config.toml
n_layer = 12
d_model = 160
n_experts = 128
experts_per_token = 4
d_expert = 64
d_shared_expert = 0
activation = "swiglu"
moe_layers = [0, 1, 2, 3, 4, 5, 6, 7, 8, 9, 10, 11]
router_score = "softmax"
normalize_top_k = true
routed_scale = 1.0
balance_loss = 0.0145
balance_bias = false
n_groups = 8
groups_per_token = 4
init_std_router = 0.00795
lr_router = 0.00169
n_head = 2
n_kv_head = 1
head_dim = 64
vocab_size = 4696
norm = "rmsnorm"
norm_place = "pre"
norm_eps = 1e-05
positions = "rope"
rope_base = 10000.0
rope_fraction = 1.0
qk_norm = true
attn_scale = 0.125
tie_embeddings = false
parallel_block = false
extras = ["capped logits"]
init = "uniform"
init_std_qkv = 0.0292
init_std_o = 0.0326
init_std_up = 0.0292
init_std_down = 0.0
optimizer = "soap_variant"
lr = 0.00602
lr_mult_qkv = 0.5
lr_mult_o = 0.956
beta1 = 0.95
beta2 = 0.99
lr_head = 0.0129
grad_clip = 1.0
warmup_steps = 50
schedule = "wsd"
decay_fraction = 1.0
decay_shape = "linear"
final_lr_fraction = 0.0
batch_tokens = 65536
seq_len = 1024
doc_mask = false
train_tokens = 560800000
steps = 8558
dataset = "wikipedia_en"
Below are experts of layer 3 (counted from 0) of a mixture-of-experts language model. Rows are named router (the router's row for the expert), down (a neuron's output weights, with its number) and show model dimensions 0-159. Each number is 128 + 24 x the weight over its row's rms, rounded and kept within 0 to 255.
Before each expert's rows: "comes before" lists some tokens at least twice as common just after its tokens as in all text. This comes from a sample of Wikipedia text that the model never trained on. Tokens count by the router's weight.

# expert 46
comes before: ",", " of", " in", " to", " and", "."
router [115 120 147 170 143 153 118 123 159 155  94  95 179  93 117  95 137  98 107 144 126 158 118 148 130 129 144 109 146 157 113 156 150  98  98 133 198 146 146 124 149 127 132 124 108 126  74 106 140 107 152 101 137 145 147 147 133 156 146 121 133 108 107 133 121 107 151 119 156 149 160 140 112 159 135 116  90 122  99 107 117 151 139 170 158 158 144  98 151 133  97 160 166 134 150 128 192 110 118 148 123 147 111 102 139 150  98 138 123 128 155  82 149 104 129  88 140 120  98 107 102 111 129 154 162 130 138 149  93 153 120 147  59 150 106  83 148 145 141 119 108 111 114 155 142 124 161 145  93 121 147 119 158 111 169 146 125 105  96 115]
down0 [113 142 158 135 114 140 168 117 125 119 115 101 163 136 187  89 107 117  83 127 100 174 135 144 146 125 111  82 143 118 111 143 128  92 102 161 133 114 101  99  98 127 118 113 126  93 129 118 156 100 100 133 145  92 164 111 104 141 139  89 127 149 127 118 103 171 150 127 141 159 123 132 119  94 136 126 107 130 110 162 110 171 137 113 109 159 135 175 149 119 108 166 173 138 147 155 180  86 142 125 152 106 124 166 133 106  87 164 130  67 103 112 139 148 160 123 144 114 125  90 161 142 138 121 104 133 117 148 113 121  77 137 163 149 169 130 115 184 131 145 134 121 124 139  98 132 123 122 104 133 124 126 101 136 140 140  98 107 104  96]
down1 [132 109 117 170 166 136  91 126 143 129 117 121 124 157 110 141 136 142 113 177 131 119 133 142 111 119 134 139 142 142 136 183 121 114 151 111 129  93  66 109 101 110 167 103  98  96 168 123 132  90 134 134 139 127 195 133 137 108 119 162 116 101 137 121 109 165 127 172 104  90 103 143 135 135 156 108 137 131 132 123 128 132 155 147 138 183 108  84 138 144 114  85 152 100 122 146 126 152 138 113 139 128 145 160  96 142 134 146 158 133 148 128 141 135 109 121 147 133 145 133 155 134 108 100  77 132 126 119  96  68 121  83 131 177 134 165  93 120 142 140 119  90 113 126 129 131 106 108  91 135  72 160 134  72 147  98 138 149 132 153]

# expert 4
comes before: " ", " of", ",", " in", ".", " on"
router [114 133 175 151 150 160 130  81 104 128 116 164 143  84 118 104 138 101 169 101 123 151 143 151 141 130 106 109 158 106 124 127 125 127 136 144  86 127 145 125 157 118 161 152  84 111  94  91 119 113 121 170 138 130 135  91 123 139 141 159 156 116 165 124 105 171 136 121 101 118 122  80 121 105 158  87 118 123 111 131  95 138 106  88 139 118 108 155  82 167 129  90  96 108 173 154 131 153 162 110  69 138 123  99 104 119 139 174 149  88 149 102 142 112 111 149  92 155 106 137 104 114 129 120 124  71 142 120 101 141 126 119 112 137 106 135 137 137 106 130 182 157 105 111 119 101 149 152 138  96  86 108 140 116 141 126 117 110 121 134]
down0 [113 148 147 127 169 139 138 155 146  83 154 120  95 128 108 119 110 146 106 173 115 102 125 103 139 176 134 141 118 105 162 125  87 117 104 165 139  89  91 112  97 135 150 146 111 130 114 129 115 125 135  96 116 130 113 161 136 107  85 127 177  75 134 154 167 140 111 157  94 123 141 128 120  96 142 102 153 132 123 125 145  94 163 132  88 148 108 123 157 122 133 142 135 159 143 107 130  73 106 123  98 128 100 163 124  61 137 133 134 152 141  79 123  91 141 159 131 133 113 156 141 112 160 131 131 122 153 134 154 155 143  78 112 117 161 132 111 107 116 106 149 175 114  97 126 135 128 101 126  93 164 123 152 194 143 119 118 121 113 120]
down1 [108 135 138 162 123 120 142 132 152 134 128 110 163 147  97  97 127 117 121 148  91 148 171 148  93 136 133  87 168 140 143 132 159 127 128 128 148 114 161 132 155  97  95 166 134 159 165 159 122  67 120 156 110 148 157 150  90  93 138 138  81 174 116 147 134 144 153 127 141 158 119  97 109 166 114 117 111 115  87 130 135 132 148  96 126 162 110 108 118 120 159 153  99  86 114 115 158 133 128 111 167 138 164 161 123 116 120 127 138 117  80 123 127 100 155 119  86  85 154 143 133 155  90 143 145 114 119 168 130 107 140  90 122 110 147 105 102 129  97 119 108 150 125 136 103 112 137 165 113 138 173 156 143  80 105 123 142 165 100 109]

# expert 33
comes before: " |", "–", ",", ")", ")\n", "."
router [ 91 189 166 132 113 100 145 113 126 139 137 136 133 112 156 155 154  96 100 153 154 123 123 133 137 127 123  92 127 147 123  82 130 160 130 113 128 140 109 109 123 103 126 142 150 139 124 115 135 125 101 121 108 162 156 104 112 120  89 120 145 117 137  67 148 179 143 133 152 127 141 112 197 144  91 163 123 130 101 162 128  91 158  93  95 144 140 168 150 148 186  96 121 142 123 112 130 124  84 122  99 130 114 136 113 130 134 184  99 125 127 132 141 114 136 172 136 102 130 108 139 166 118 140 107 123 134 144 177 114 146 168  69 103 124 153 162 141 141 132 146  89 142 100 112 126 135 158 119 122 103 146 119 129  98 148 161 162 161 139]
down0 [108 138 173 130 117 137 163 118 119 103 129 133 165 141  90 134 147 123 156 122 102 145 136  94 120 113 139 154 122 139  91 114 148 126 122 110 128 141 150 121 142 113  93 121 138 136  94 147 120 147 134 112 122 118 120 123 132 102 157 118 140 128 150  60 159 127 143 156 166 134 103 135 117 124 122 116 153 108 141 152 100  96 103 100  82 107 134 121  96 138 124 131 102 120 128 121 149 189 137 132 112 150 143 149  48 177 110 120 158  87 145 123 138 153 124 147  65 116 118 116 167 107 151 109 126 129 129 167  97 140 106 158 175  87 108 146 158 152  94 162 127 181 137 136  92 141 118 114 104 154 129 107 110 125  69 132 155 129 101  92]
down1 [120 118  96 122 112 121 145 135  94 148 105 165 132 144 131 131 125 105 146 148 172 126 115 139 106 123 177 149 129 126  79 108 103 150 139 126 112 117  88 144 169 120 116 149 147 110  95 143 125 109 141 157 122 181  99  92 103 133 178 127 122 114 132 111 137 104  88 166 146 193 102  90 122 103 101 123 119 131 151  75 121 153 152 139 138 154 145 139 129 130 192 122 177  95 115 121  89 116 130 109 106 141 182 116 146 174  95 135 109 126 108 134 119 102 146 139 146 141  92 127 119 124 100 100 127 124 141  82 150 118 118 116 100 146 138 141 135 145 124 132 139  94 176 133 118 142 165 115 118 150  95 150 105 126  95 119 146 171 176 114]

# expert 81
comes before: " by", " to", " the", " in", " a", " on"
router [147 105 169 158 153 134 122 102 138 110 166 103 144  88 130 140 129  70  78 124  97 127 120 162 162 156 131  85 173 144 113 122 144 127 136 107 121 128 148  97 149 110 161 122 161 113 156 146  88 132 100 102 103 145 120 140 166 136 146 163 127 117 119 129 115 138 116 111 115 119 111 177 160 132 104 143 102 101 136 110 119 133 158 119 156 128  93 115 144 130 136 150 181 159  77 124 149 147 162 136  77 136 108 126 181 155 128 120  81 147 160 105 143 155 122 139 115 179 123 141  98 106 110 133 116 138 158 134 133 132 117 156 110 164 133 151 117 114 102 132 127  90  85 114 130  82 168 107  96 101 118 100 141 103 146 131 136 112 102 108]
down0 [164 118 119 156 109 144 131 137  76 126 153 144 121 134 159 168 139 126 123 154 150 129 148 111 111 141 136  93 170 143  90 147 119 140 146 137 147  98 146 163  88  75 142  94 106  89 158 108  94 153 104 142 115 112 130  91 105  74 149 147 122  94 146 110 127 189 119  99 110 157 137 122  69 168 156  82 146 105 152 123  61  91 136 128 133 145 154 131  81 136 151 182 104 160 124 169 151 148 135 107 128 146 126 121 174 128 134 120 151 158 134  98 135 109 110 114 118 118 100 125 113 109 129 124 138 111 131 157 103  89 124 118 145 135 108 117 142 136 116  97  95 124 143 118 124 128 137 127 101 129 168 114 137 141 152 158 139 144 126 148]
down1 [147 120 169 113  83 121 124 147 156 110 104 102 110 135 128 147 136 173 129 116 136 157 107 131 123 111 113  96 142  93 183 135 139 160 121 142 114  77 122 123  88 125 112 118  83  80 125 139 132 138  87 137  99 127 136 116 131 129 150 152 189 131 113 163 141 110 127  87 107 166 154 157 130 109  80 109  82 112 140 127 132 149  75 123  86 119 102 129 134 127 137 129 152 150 150 115 105  84 102 136  82 117 117 107 100 145 133 148 138 102  88 161 148 112 138 145 163  99 123 123 136  93 127 133  94 111  88 125 134 134 121  68 123 133 191 120 125 112 135 138 138 141 138 130 151 172 144 122 175 114 110 154 118  97 155 143 142 132 148 128]

# expert 63
comes before: " |", "–", ".", ",", ";", " |\n"
router [106 190 164 143 114 110 147 119  96 138  93 138 133 117 145 149 138 120  88 162 129 130 126 117 141 163 140 103 146 131 113  96 135 151 136 114 121 107 134 140 121 134 156 138 128 158 111 114 127 139 114 101 116 159 146 136  98 103  74 156  84 141 108 101 143 174 134 149 110 140 154 152 188 152 104 148 129 135  91 140 119 118 144  98 111 160  85 168 126 158 182 129 125 132 135 123 160 101  95 116 123  85  92 146 166 114 127 135 128 143 109 132 111 137 112 146 127 127 135 130 105 134 107 133  87  95 140 132 145 131 106 164  89 125 172 118 163 100 140 118 152 131 161 101  62 115 106 126 109 171 108 141  88 154 123 125 149 166 160 173]
down0 [103 148 114 115  98 102  67 168 134 133  88 115 136 125 104 140 124 148 138 111  97 116 135 135 107  99 136  52 141 151 144 147 123 111 121 144 100  91 128 167 138 112 145 100 113 157  91 144 125 137 150 148 140 150 135 186 105  90  83 127 154 123 119 140 118  99 153 118 122 141 175 133 107  91 174 148 103 118 125 140 125 106 126 115 148 139 139 140 130 175 132 120 145 151 114 150 116 108 133 111 105  99  73  97 119 113 177 121 148 160  92 135 122 135 125 122 131 110 117 105 130 120 106 113 150 124 107 123  99 174  69 126 145 126 133 138 111 103  58 159  95 153 113 123 141 111  94 117 179 135 107 131 133 130 141 127  95 138 129  88]
down1 [150 117  81 115 106 102 128 105  84 130 130 120 159  87  89 103 122 123 133 133 183 145 151 131 138 167 134 130 145 124 163 122 106 137 152 153 139 147 148 126 129 133 129 146 167 149 137 141  82 142  88 146 168 131 141 139 127 107 166 100 168 157 130 159 126 149 125 104 110 116 140 116  99  84 150  88 123 130 155 106  94 159 173 158 146 137 121 144 136 182 129  91 132 124 125 134  89 114 119 163 190 145 130 168 167 135  95 130 108  77 173 125 148  90 142  73 135 100 127 126 140 113  95 164 114 110 156 110 143 114 135 137 138 138 133 115 124 144 151 150 107 138 113  80 145 102 105 133 149 121 143  91 117 149 120 155 139 100 120 138]

# expert 64
comes before: " |", ".", " |\n", "–", ";", ")\n"
router [165  94 101 136  87 152  85  93 131 120 138 162 148  96 110 105 165 119 154 121  97 159 147 111 144  72 164 123 134 164  99 109 173 140  99 171 118 176  89 149 104 107 143 131 153 158 116  91 139 110 131 102 112 126 111 117 150 171 143 123 149 104 151 170 136 113 155 102 110 164  77 129 110 124 127 123 174 151 118 135 151 153 146 141 146 108 152 119 122 132 102 140 122 108 149 132 141 121 131 164 166 167 134 174 139 112  94 107 108 131 127 135 154 142 133 132 156  86 110 130 107 116 122 151 165 127 126 119  94 130 121  93 159 129  96 109 100 119 144  96 119 150 109 158 178 115 123 152 101 103 116 128 153 120 103 140 147 118 140  90]
down0 [ 89 143 107 135 133 158 160 110 112 119 158 128 124 132 133 112 114 151  96 163 116 129 109 153  60 137 110 104 127 168 133 125 114 173 144 125 124 115 117 168 150 147 124  99 140 159 175 158  84 106 109 138 118 136 116 108 131 118 151 156 166 129 118 128 140 137 116 118 127 152  98 120 113 112 159 112 122 148  76 156 117 148 118 127  91 129 128 141 139 180 134 107 111 124 154 174 128 107 134 144 106 126 124 129 138 133 167 129 114 127 125 136  81 105 148 138 113 136 148 134 123 152 180 126 150  81  67 180 148  88 171 127 159  99 133  97 143 156 192 105 125 141 128  81 142 117 122 107 137 167 117  93 133 122 102 116  91 117 156 147]
down1 [118 108 195 141 125 151 189  98 130 129 157 119  95 133 165 142 145 112 126 121 159 130 134  91 122 145 105  96 111 143 118 106 156 109 158 118 136 145  85 113 136 123  90  74 129 120 126 118 117 117 105 104 138 115 126 134 104 102  89  72 111 164 119 115 132  99 110  92 154 106 186 127 105 128 119 155 111 164 160 128 137 120 101 123 103 150 144  99 142  87 184  90 141 131  74 134 146 184 140 133 125 142 119 152 134 126 125 175 115 109 153 130 146 150 110 125 132 188 139 108 139 100 116 130 116 168 132 138 134 126  94 110 108 174  99 103 132  90 129 112 117 132 129  99 115 109 138 165 116 136 126 150 107 115 118 111 109 101 154 147]